config.toml
n_layer = 9
d_model = 384
activation = "swiglu"
router_score = "softmax"
routed_scale = 5.01
balance_loss = 0.0182
init_std_router = 0.023
norm_eps = 1e-06
tie_embeddings = false
optimizer = "muon"
lr = 0.00867
beta1 = 0.9
seq_len = 384
train_tokens = 400500000
dataset = "wikipedia_en"
Below are experts of layer 6 (counted from 0) of a mixture-of-experts language model. Rows are named router (the router's row for the expert), gate (a neuron's input weights, with its number), up (a neuron's input weights, with its number), down (a neuron's output weights, with its number) and show model dimensions 192-223. Each number is 128 + 24 x the weight over its row's rms, rounded and kept within 0 to 255. Numbers have three digits each.
After each expert's rows: a language model's description of what the expert responds to. This comes from a sample of Wikipedia text that the model never trained on.

# expert 26
router:102104148141128110152116151149163117075122118175129118113120086146165176138152142144179106132131
gate3:105115121157145107114168151143083128087124085128108146119140127121105124148148146141135125151089
up3:141110128144094092161090147104083139133137106138117109132090110128164117139114140096132147157127
down3:123120118116151123107163139153143177150144118106138094128138123133162097150128088096110128119134
gate4:113117151142094148115130127150089117128154125147146093072159132118115148152116138169165119112122
up4:103121154124140138166126150141154092134152115104098196122143103077114137122106100146130169125161
down4:145117150130110151110123181140149111126156118133136173110101126125114098140132160093152110121107
gate5:156093154167088107123097167149139157122174089119126148140182130124095167174132130113141117125118
up5:104123127122114110112126076160108117152124072104124102145163133106159124093162122102109147139147
down5:166124124131108156133113143138105153157132160129141135118140150139108128135101106161101106118116
What it handles: Determiners after prepositions. The, its, their, his, this after prepositions, especially in award phrases such as Player of the Year and game of the year.

# expert 3
router:133158154104129130149151090126144155147110156132143091093157148147131142130105151142162127141133
gate3:114163129113057109139109148116123085120182106100113094110132118154157159112158106112137122186150
up3:154119152152140132135174117119161123122108157116113106117118132114139159127083106136132092150136
down3:156179139124129126175153100122155102129166083111135170118135082169173104168123084159142124122081
gate4:159157144126112124104139140141135125150072114081108156140164148130205136108122161126143113149143
up4:092133123087142104124160123132163094140163142143096160157139087135131130112145109158148149162094
down4:151135111108108143133084126122145123106147129131128125142150115127170142134086143142122100167136
gate5:155089110113176133166120132146115127172196103154160130135144139075099122108142120151138117138116
up5:131119114130134133142142148143141133142199097168146146161130132104155117136091162128102104083127
down5:140105099100101100149140159074077131097134132121128103172138118140142088132150154153100109125122
What it handles: Name-internal words, ordinals. Second words inside multiword proper names and ordinal suffixes after "the", e.g. World War, Seven Years' War, National Basketball Association, 18th.

# expert 0
router:098130141153129121114099108126137124126122154158152130115111158132140072094144100152145122133115
gate3:137164130132166125133118126131093097079138118161074137153100132161091102135127127121124157118123
up3:130145156135097115125124139124156165153141106148154133093123104136117149115139158170143124117141
down3:099087135149118120092168150171139149148145131130127094136150134130103192102170133134136110135156
gate4:152170124179115119160155150113118138151145133118145134116155160091133109146139150148122140172137
up4:119114136167121118127137139113134116108166149147143142148080108130138121144119142124165106115118
down4:151119136098109103108135115114126152100108144169146106142128137133157160098111145094118118172141
gate5:138123120111118114104146128125117139143099123144124161106127098135109109127117103120159136119146
up5:127161157111157148130142152140135150132167119156115147103086146143115104121138087101159168137173
down5:141142140158132100165160139133159154171131151171151136079118114097144101144121152140120100131147
What it handles: Digits and war/place nouns. Final digits of years and numbers (201'6', 199'5'), plus proper nouns like War, Army, Pakistan, and month or party names in lists.

# expert 1
router:102086147118119142197116123152071143118141182129100115095143144112139154134116095146097113139124
gate3:113129135132148141178161133115143181138106151155071124113081067108087115073162117114129148159149
up3:127138114153105186137106133132140138106121125100126144105156118079148090124126182125153111116113
down3:149089138138150156148082111156103158084091156140095126157126130138152118104102129123163099159101
gate4:088149141123152116161127160112116162118126130112121130136130098125123173120156123116148119153128
up4:143099109109129176096122108135128099103105097111103149093112152137128102149136138146138144114149
down4:142082111118096180129128158146143113146073129133159132127131083138119123116171151127122110111146
gate5:150134161129139137108082107122145113124138105116114166101149168094131146161157129116159141102139
up5:128125145120093135163071079160116121106132146190125096124134107121140095150100174135113107137157
down5:099082120157144175115105125097150136166149119155149149091111127151133099117123114127123102117124
What it handles: Field and list separators. Punctuation separating fields or list items, mostly in infoboxes and tables: colon after a field name, table pipes, semicolons, commas, dashes.

# expert 10
router:174161131097150138114194092126144116132141148121144106166146161159126117119143160156099112148138
gate3:172135126133123098108117135128131116128110118108116113154139135086121138100099135117142147107164
up3:140164147135104168171131122126121177126072135098074106117145126151099144146092111149117070138127
down3:091123105132148125064142124117135098124105126130131104099103136171124142106119152144134144133167
gate4:123103174135143096121109127155128140151131117135143154137115089129129157170103150098089131137104
up4:130145119125141187165128140105144104109136133127126112076108135124110157116126146116152161095130
down4:137121130122122121122150111162093142115110114145105125175117132140135135137164148153154149122121
gate5:175116139106075107121107131084098110138098137075087145117138131179144088157149109144156119135136
up5:120116184124141143156136115114111124141122120086139126140137100093126138153114125201133099161098
down5:120124144172143133119103115124159082144099104117150155127137190143162129147147128083110115152127
What it handles: Surname middle pieces. Inner word pieces of personal surnames right after the first letters, e.g. Gr-us-in, Str-ach-an, Aberc-rom-bie, P-yn-chon.

# expert 20
router:125172135096136105144179153131155171118129157117176081120175133108112158133156125179100133152111
gate3:136150128103116094105129141088175102158116102155127140143110156151156160107139177127146111090178
up3:113102120160116139082107130127138176108113124133104092105142129113092119122140120123135147130167
down3:112111151144152145144112121111151181095147122123147082111137136112102117106125097077135155113107
gate4:105086153135116153111119193142114108110152083112107090100135131126158119100143132136145099121135
up4:067148098144148132145131140188166116145136090147137105174140108168084165090094142143169124099148
down4:093091125122119118143114103114130149149125158130145087088167157141141076154122162121133118138183
gate5:123134156106166152118117159133126142141111124090130150146128149150113118116159137142147082116147
up5:077157087111107170149101177159106135137176105103083106128096132159120136147142114118156112126064
down5:120147112159150134132123131140085166096044115136156146143098143130131121118086133106143131118157
What it handles: Single-letter name pieces. Single letters and short pieces within compound proper names, such as Spring-b-ok, Fair-b-anks, Color-b-ond, Sheet B, and de.

# expert 31
router:080118118127111098175101165176112112137168145135088116096153135110125139132099112158100126124091
gate3:125119119166134103132107180120165134153085118126147141141174114173117163142167121139146131147143
up3:130120133155132136152153145102129143148180158127132151166143178108161141116128136135133125127119
down3:147096145107151155124122105116104090114128134121132123105169082101111098136104117142106138099152
gate4:128156123162092127140148099084104132075095098099167143133151102163099122132136115095162129170094
up4:126115076083153092118077146116083104154144094108119108151117150115129146163147139133147106133132
down4:109115096098108115151129130113108167133113135137145126141117131112104143153150140156135098147055
gate5:076136160174153098118158112140121136157114124144140141146139133102131124112139130129110150090122
up5:115172124087071137115142116152140103183108135141139128109125105096103134139139162125049140113114
down5:139159170117117160122103151137134133106088092120148123127114166088120188127117084138121117136134
What it handles: Commas in prose and numbers. Commas after numbers, dates and clauses, e.g. population was 81, in 16 families; October 15, 1983; also that, which, but.

# expert 30
router:086144070123104124137124133138173115113181143160131123139106123108090088083118112141134105111166
gate3:148132133117131091138117117096164140096128132137158135091105143141141093135128091130136127131085
up3:153154093139126135127103143144125152095110139103141079099134143139154147149098106100135134118100
down3:132141102126135082095123165136141131099117099161155090130127098163097123117183120161144107106112
gate4:117095115097118139152100128114150122116142139130118085133127112132148164083138125102093148153107
up4:106155116151133126129144112121120134160134110137134153117115097180127142116075118113136102118126
down4:132113195119137152141136135136115135118120108145100121091124130110094134182101121148121158107163
gate5:089108100105137126132157104163172148158135125112114100145143193115140144119096136118146159143086
up5:143129103160111108120162108136166148136173131126173143112149109170105113137136139152134091129145
down5:179143122165098164111074188131139148139141113151096151084151094111115159131097154128143115126141
What it handles: Descriptive predicates and quantifiers. Adjectives, participles and quantifiers after be-verbs in descriptive prose, e.g. such as, known, used, more, many, various, durable.

# expert 18
router:106148169157096152143092091144162091142128155146154103140109171064157107124109144149120150105156
gate3:135112153105136108125118118079133097123140151124116134107122114184141143162117129110136177155160
up3:177153110162140162140138151103128115119137126126164175164136126134193138098161163110143117085123
down3:157104139152070096098148142108166169134082107147156140128114149105128099126148138137186141126131
gate4:133087130119080093090088133153146139133146106128164112151090103130162119155128144136113105160101
up4:099066098083100128096127135147120147093158120118143130123131111144153068122082119134155127119145
down4:087109147155171130145100149138117148130103117109107107096125113156154101126078153086088144119130
gate5:132157191120113088131153155114167129105154126122140121125173120134154176109143125160162155112138
up5:133135138116124076169115110156107122114112132103154139123120125105157128146084096116128114144136
down5:117142135180096092151093071103128128114103102108119110134086118146151134108107121124105140148145
What it handles: Number endings and closers. Final digits of second years in season ranges (2021–22, 2009–10), plus closing parentheses, quotes, brackets and braces.

# expert 27
router:168181150104096140126169081126123179099076119128146133115168117137108132118097143132110141118112
gate3:167059151105147124130115131119129116137117131089107138143147130146172140151149155141162085176071
up3:131120110098113125129128121110161135095129122142119084113142110149119119101133176171112153152103
down3:133113119099129125136136079124118121064148132154148117109129129144130127139095138137117140140130
gate4:115090160104144098156161113136110159119132134139092160120130150130170123120130084147140140140106
up4:038168100115084148115129109135170127134154121136153111144115169151129134128132112148106097143182
down4:143134166124142132123117101122124129125090130090126116140105079123111104122155128117090150154137
gate5:137158101108084123138120163090103091108144118121158130177082115156156124082124171127129129152121
up5:123106096154149130138159122140139158093148074110151139116140135140128088129146115138155114188113
down5:132133097148125131135117104138105139108112145107119129137090135152182166081125115136150109108117
What it handles: Foreign name fragments. Word pieces inside non-English names, especially Slavic, Turkish and other transliterated names, e.g. -ov, -ić, č, š, Kateryna, Vojvodina.

# expert 8
router:128104187139100111156149100149170092144132114167157138128148135151162119137139118119169167119083
gate3:136104145123141151156119120154154105139116105119152106143135131142160121145158137095127107135111
up3:143127084171135147137118136114121173145132148107111115092111153086119096104134087091118098132126
down3:143114094116105141156148154155138109091076074114120101110098142141157130146166142143110117148177
gate4:171093155099108153154101179081122135129100086160137131169129057145151118117129110142133147147153
up4:123174130102111119116134075110142108142123154148117151131120047078110135123140134154132100114113
down4:099120116143119147087163125108106133172164124110114165138150161144138152132156106113126118144117
gate5:101141130163154109139169131111129120130099161151131132147128147139144083137142112078139150123075
up5:119097117132123112079100107145138154161152107127136139163130152155156168127085124128100147179079
down5:153127172128165140144156083129105097119139116116119120112121086130134119123149092118121119122132
What it handles: Articles, statistic nouns. The article a, percent signs, and measure nouns after an article, such as a median income, a beam, total, final, record.

# expert 14
router:159169151137171149108170111161152138113157106108126142144126117139118121131108137127114136106132
gate3:119131140131112156121148069111129083070094140122100143085085092137128152144166118143136165202116
up3:138135180130162111146140135133104142127133140122160063124138128163135110126139081172156118098132
down3:168094156116146113113116138162149137146103137138115133096169141133084154130180136129143091118105
gate4:156139133104143107108136092147050121113125114142164119118165122162133122093138148157131149157117
up4:148113100157138150136125182147097110136078124122163133156130116140101101147128122092141099138148
down4:083120152114103163103153113092158143128111107149087142164106128101154142132153130091120141124126
gate5:120128157120065159125129111165126094121172102110125125143090084141154125142158156144123092161084
up5:134136102151077155100156143144120141116133096129125128132110118082105103126115104130093102140129
down5:107146103155136074149128159125164116122155106123145111136151149125137100104120117155070095151146
What it handles: Table spaces, name initials. Spaces before numbers in score or results tables, such as curling sheets, plus initial capitals or pieces of personal names, such as Mc, C.

# expert 11
router:104140147156111163173124128155165127143126166145111134093141140120113080095098113150108161098104
gate3:138140150135137134101128111141119151121143159132164125094102113133128156160147182147128120163099
up3:174094141158091121121086132134135113129113154149132118144122142128171140085139130166126145135097
down3:124118103141102168141122140129082130149118090126171149129107151092087121114139126125141177148142
gate4:127138102147131115088115174093090131166126127115133142122122083116183108102110102103143112090134
up4:134149154138112198081139103156138093121087132172137142122109148109175119109147136130118165089100
down4:124113140092147156093165092148147097110090148113103142142090121093141087105126096122137106141133
gate5:114120132123140135118098153138127172185135089087121111146111151113149158130141158075122139151143
up5:135116112101133132127112129133147123123125144122084108085195180102127139103103129127124103150126
down5:122112137152173099145112077135155163139118134094151147073119136152143129092131133106142169190154
What it handles: Genus names, sentence starts. Later word pieces of Latin genus names in species lists, such as Cing-ilia, Siph-ona, plus the, The, months and table pipes.

# expert 7
router:122172164119108134169110136112146158115154139145137140119131171111168125123094119142118115117116
gate3:135128120091168135101102130122156107133147107119127127137113132154149146099134107122154159159131
up3:096119136116134106111134110119137129151133120168126094127182131148119133085136113122137124110146
down3:101133111142151133165106124123128128163114162164149171111148180145129110117079160103111113106143
gate4:130128085173132123101105139107068118132114088112073137145127116159121145115129152079113103139149
up4:123115116166197115117145136126135125106142156102146097145113153099139085175119137112114110141153
down4:094153133155122130122116144117108080126114130126143184116151118129140060119129103141201097151139
gate5:143139091057127114112133151136119139133107114139137119097091141143109158128090119126147107088134
up5:145141137063150157095117131114144107114151121108120100140122120062085087121118120142124126109061
down5:155140146109083117103116132114114138147114087158152166135134115092138126160104126107115115114128
What it handles: Name and taxon endings. Final pieces of proper names: Latin species and genus endings (-ensis, -us, -idae), surname endings (-ović, -ová), and place words like Street, Stadium.

# expert 2
router:103144087085110110103130088115154122133169148127097149092117129098093124102110087097149160116119
gate3:140139112167089168148091144125137150118097135117136094152133132110133139116113142142139142096145
up3:139166115183127163134155110154130146114152112122097125108133127133161118115115182128097098130148
down3:165145101148132114122132136120128138114123134092122154162155140065176169129113113138108111151143
gate4:125120184124181098122137119174095133141152122111155142139130109141147101138075158155118115166106
up4:137147150168131142115151136152071141153105112099105109085120128140084107132118162154110091076101
down4:108163124150086124098145140179190108139106082101139111140125122123130137088124156144127184162107
gate5:159103147119105106137104109133108161135093084107132100117160142178106113118142153126158133138159
up5:099155107113138104132144132131141072122140117139140133170112156109144122134116111156117149126106
down5:157122109097132095127135138076166140103125083139153129140111124102164118151137118143158134121135
What it handles: Phrasal particles, verb completions. Particles and nouns finishing verb phrases in narrative prose, such as give way, seek out, took advantage, due to, moved back.

# expert 5
router:107150143143109153157143115155158126143141168123119144096154135113095082114101114138090157110121
gate3:183148124114129114099140111135142106099128137104111127137116124125103158137130134119138150095115
up3:165135131154106098132099169122137105162119137148099139138143118123114135147107123146107147100127
down3:139149133160115129131129120123114099130118120157173148165139145087099122105131145124099116160142
gate4:156133118121149166157119113132094087078137093107098116105165116094101128125139095140148117140129
up4:141113098098120122157193132135113127131068129129150127123189133098085143132098139135155097130128
down4:123083117113157140131114156167157094142089152159099154128122131124168112083110169102098132139109
gate5:177116104132124101145121116094149146105079100122141145139128140163136112173164122131159114121145
up5:127110136125145175117162126151116151141161111121172057107123128158154178132111136129132180103109
down5:156136076154129113154136129151094106126127131123126100153132115124116129090120167140138106088116
What it handles: Table number cells. Spaces, pipes and digits inside numeric table rows such as sports or election statistics, especially the space before a cell's number.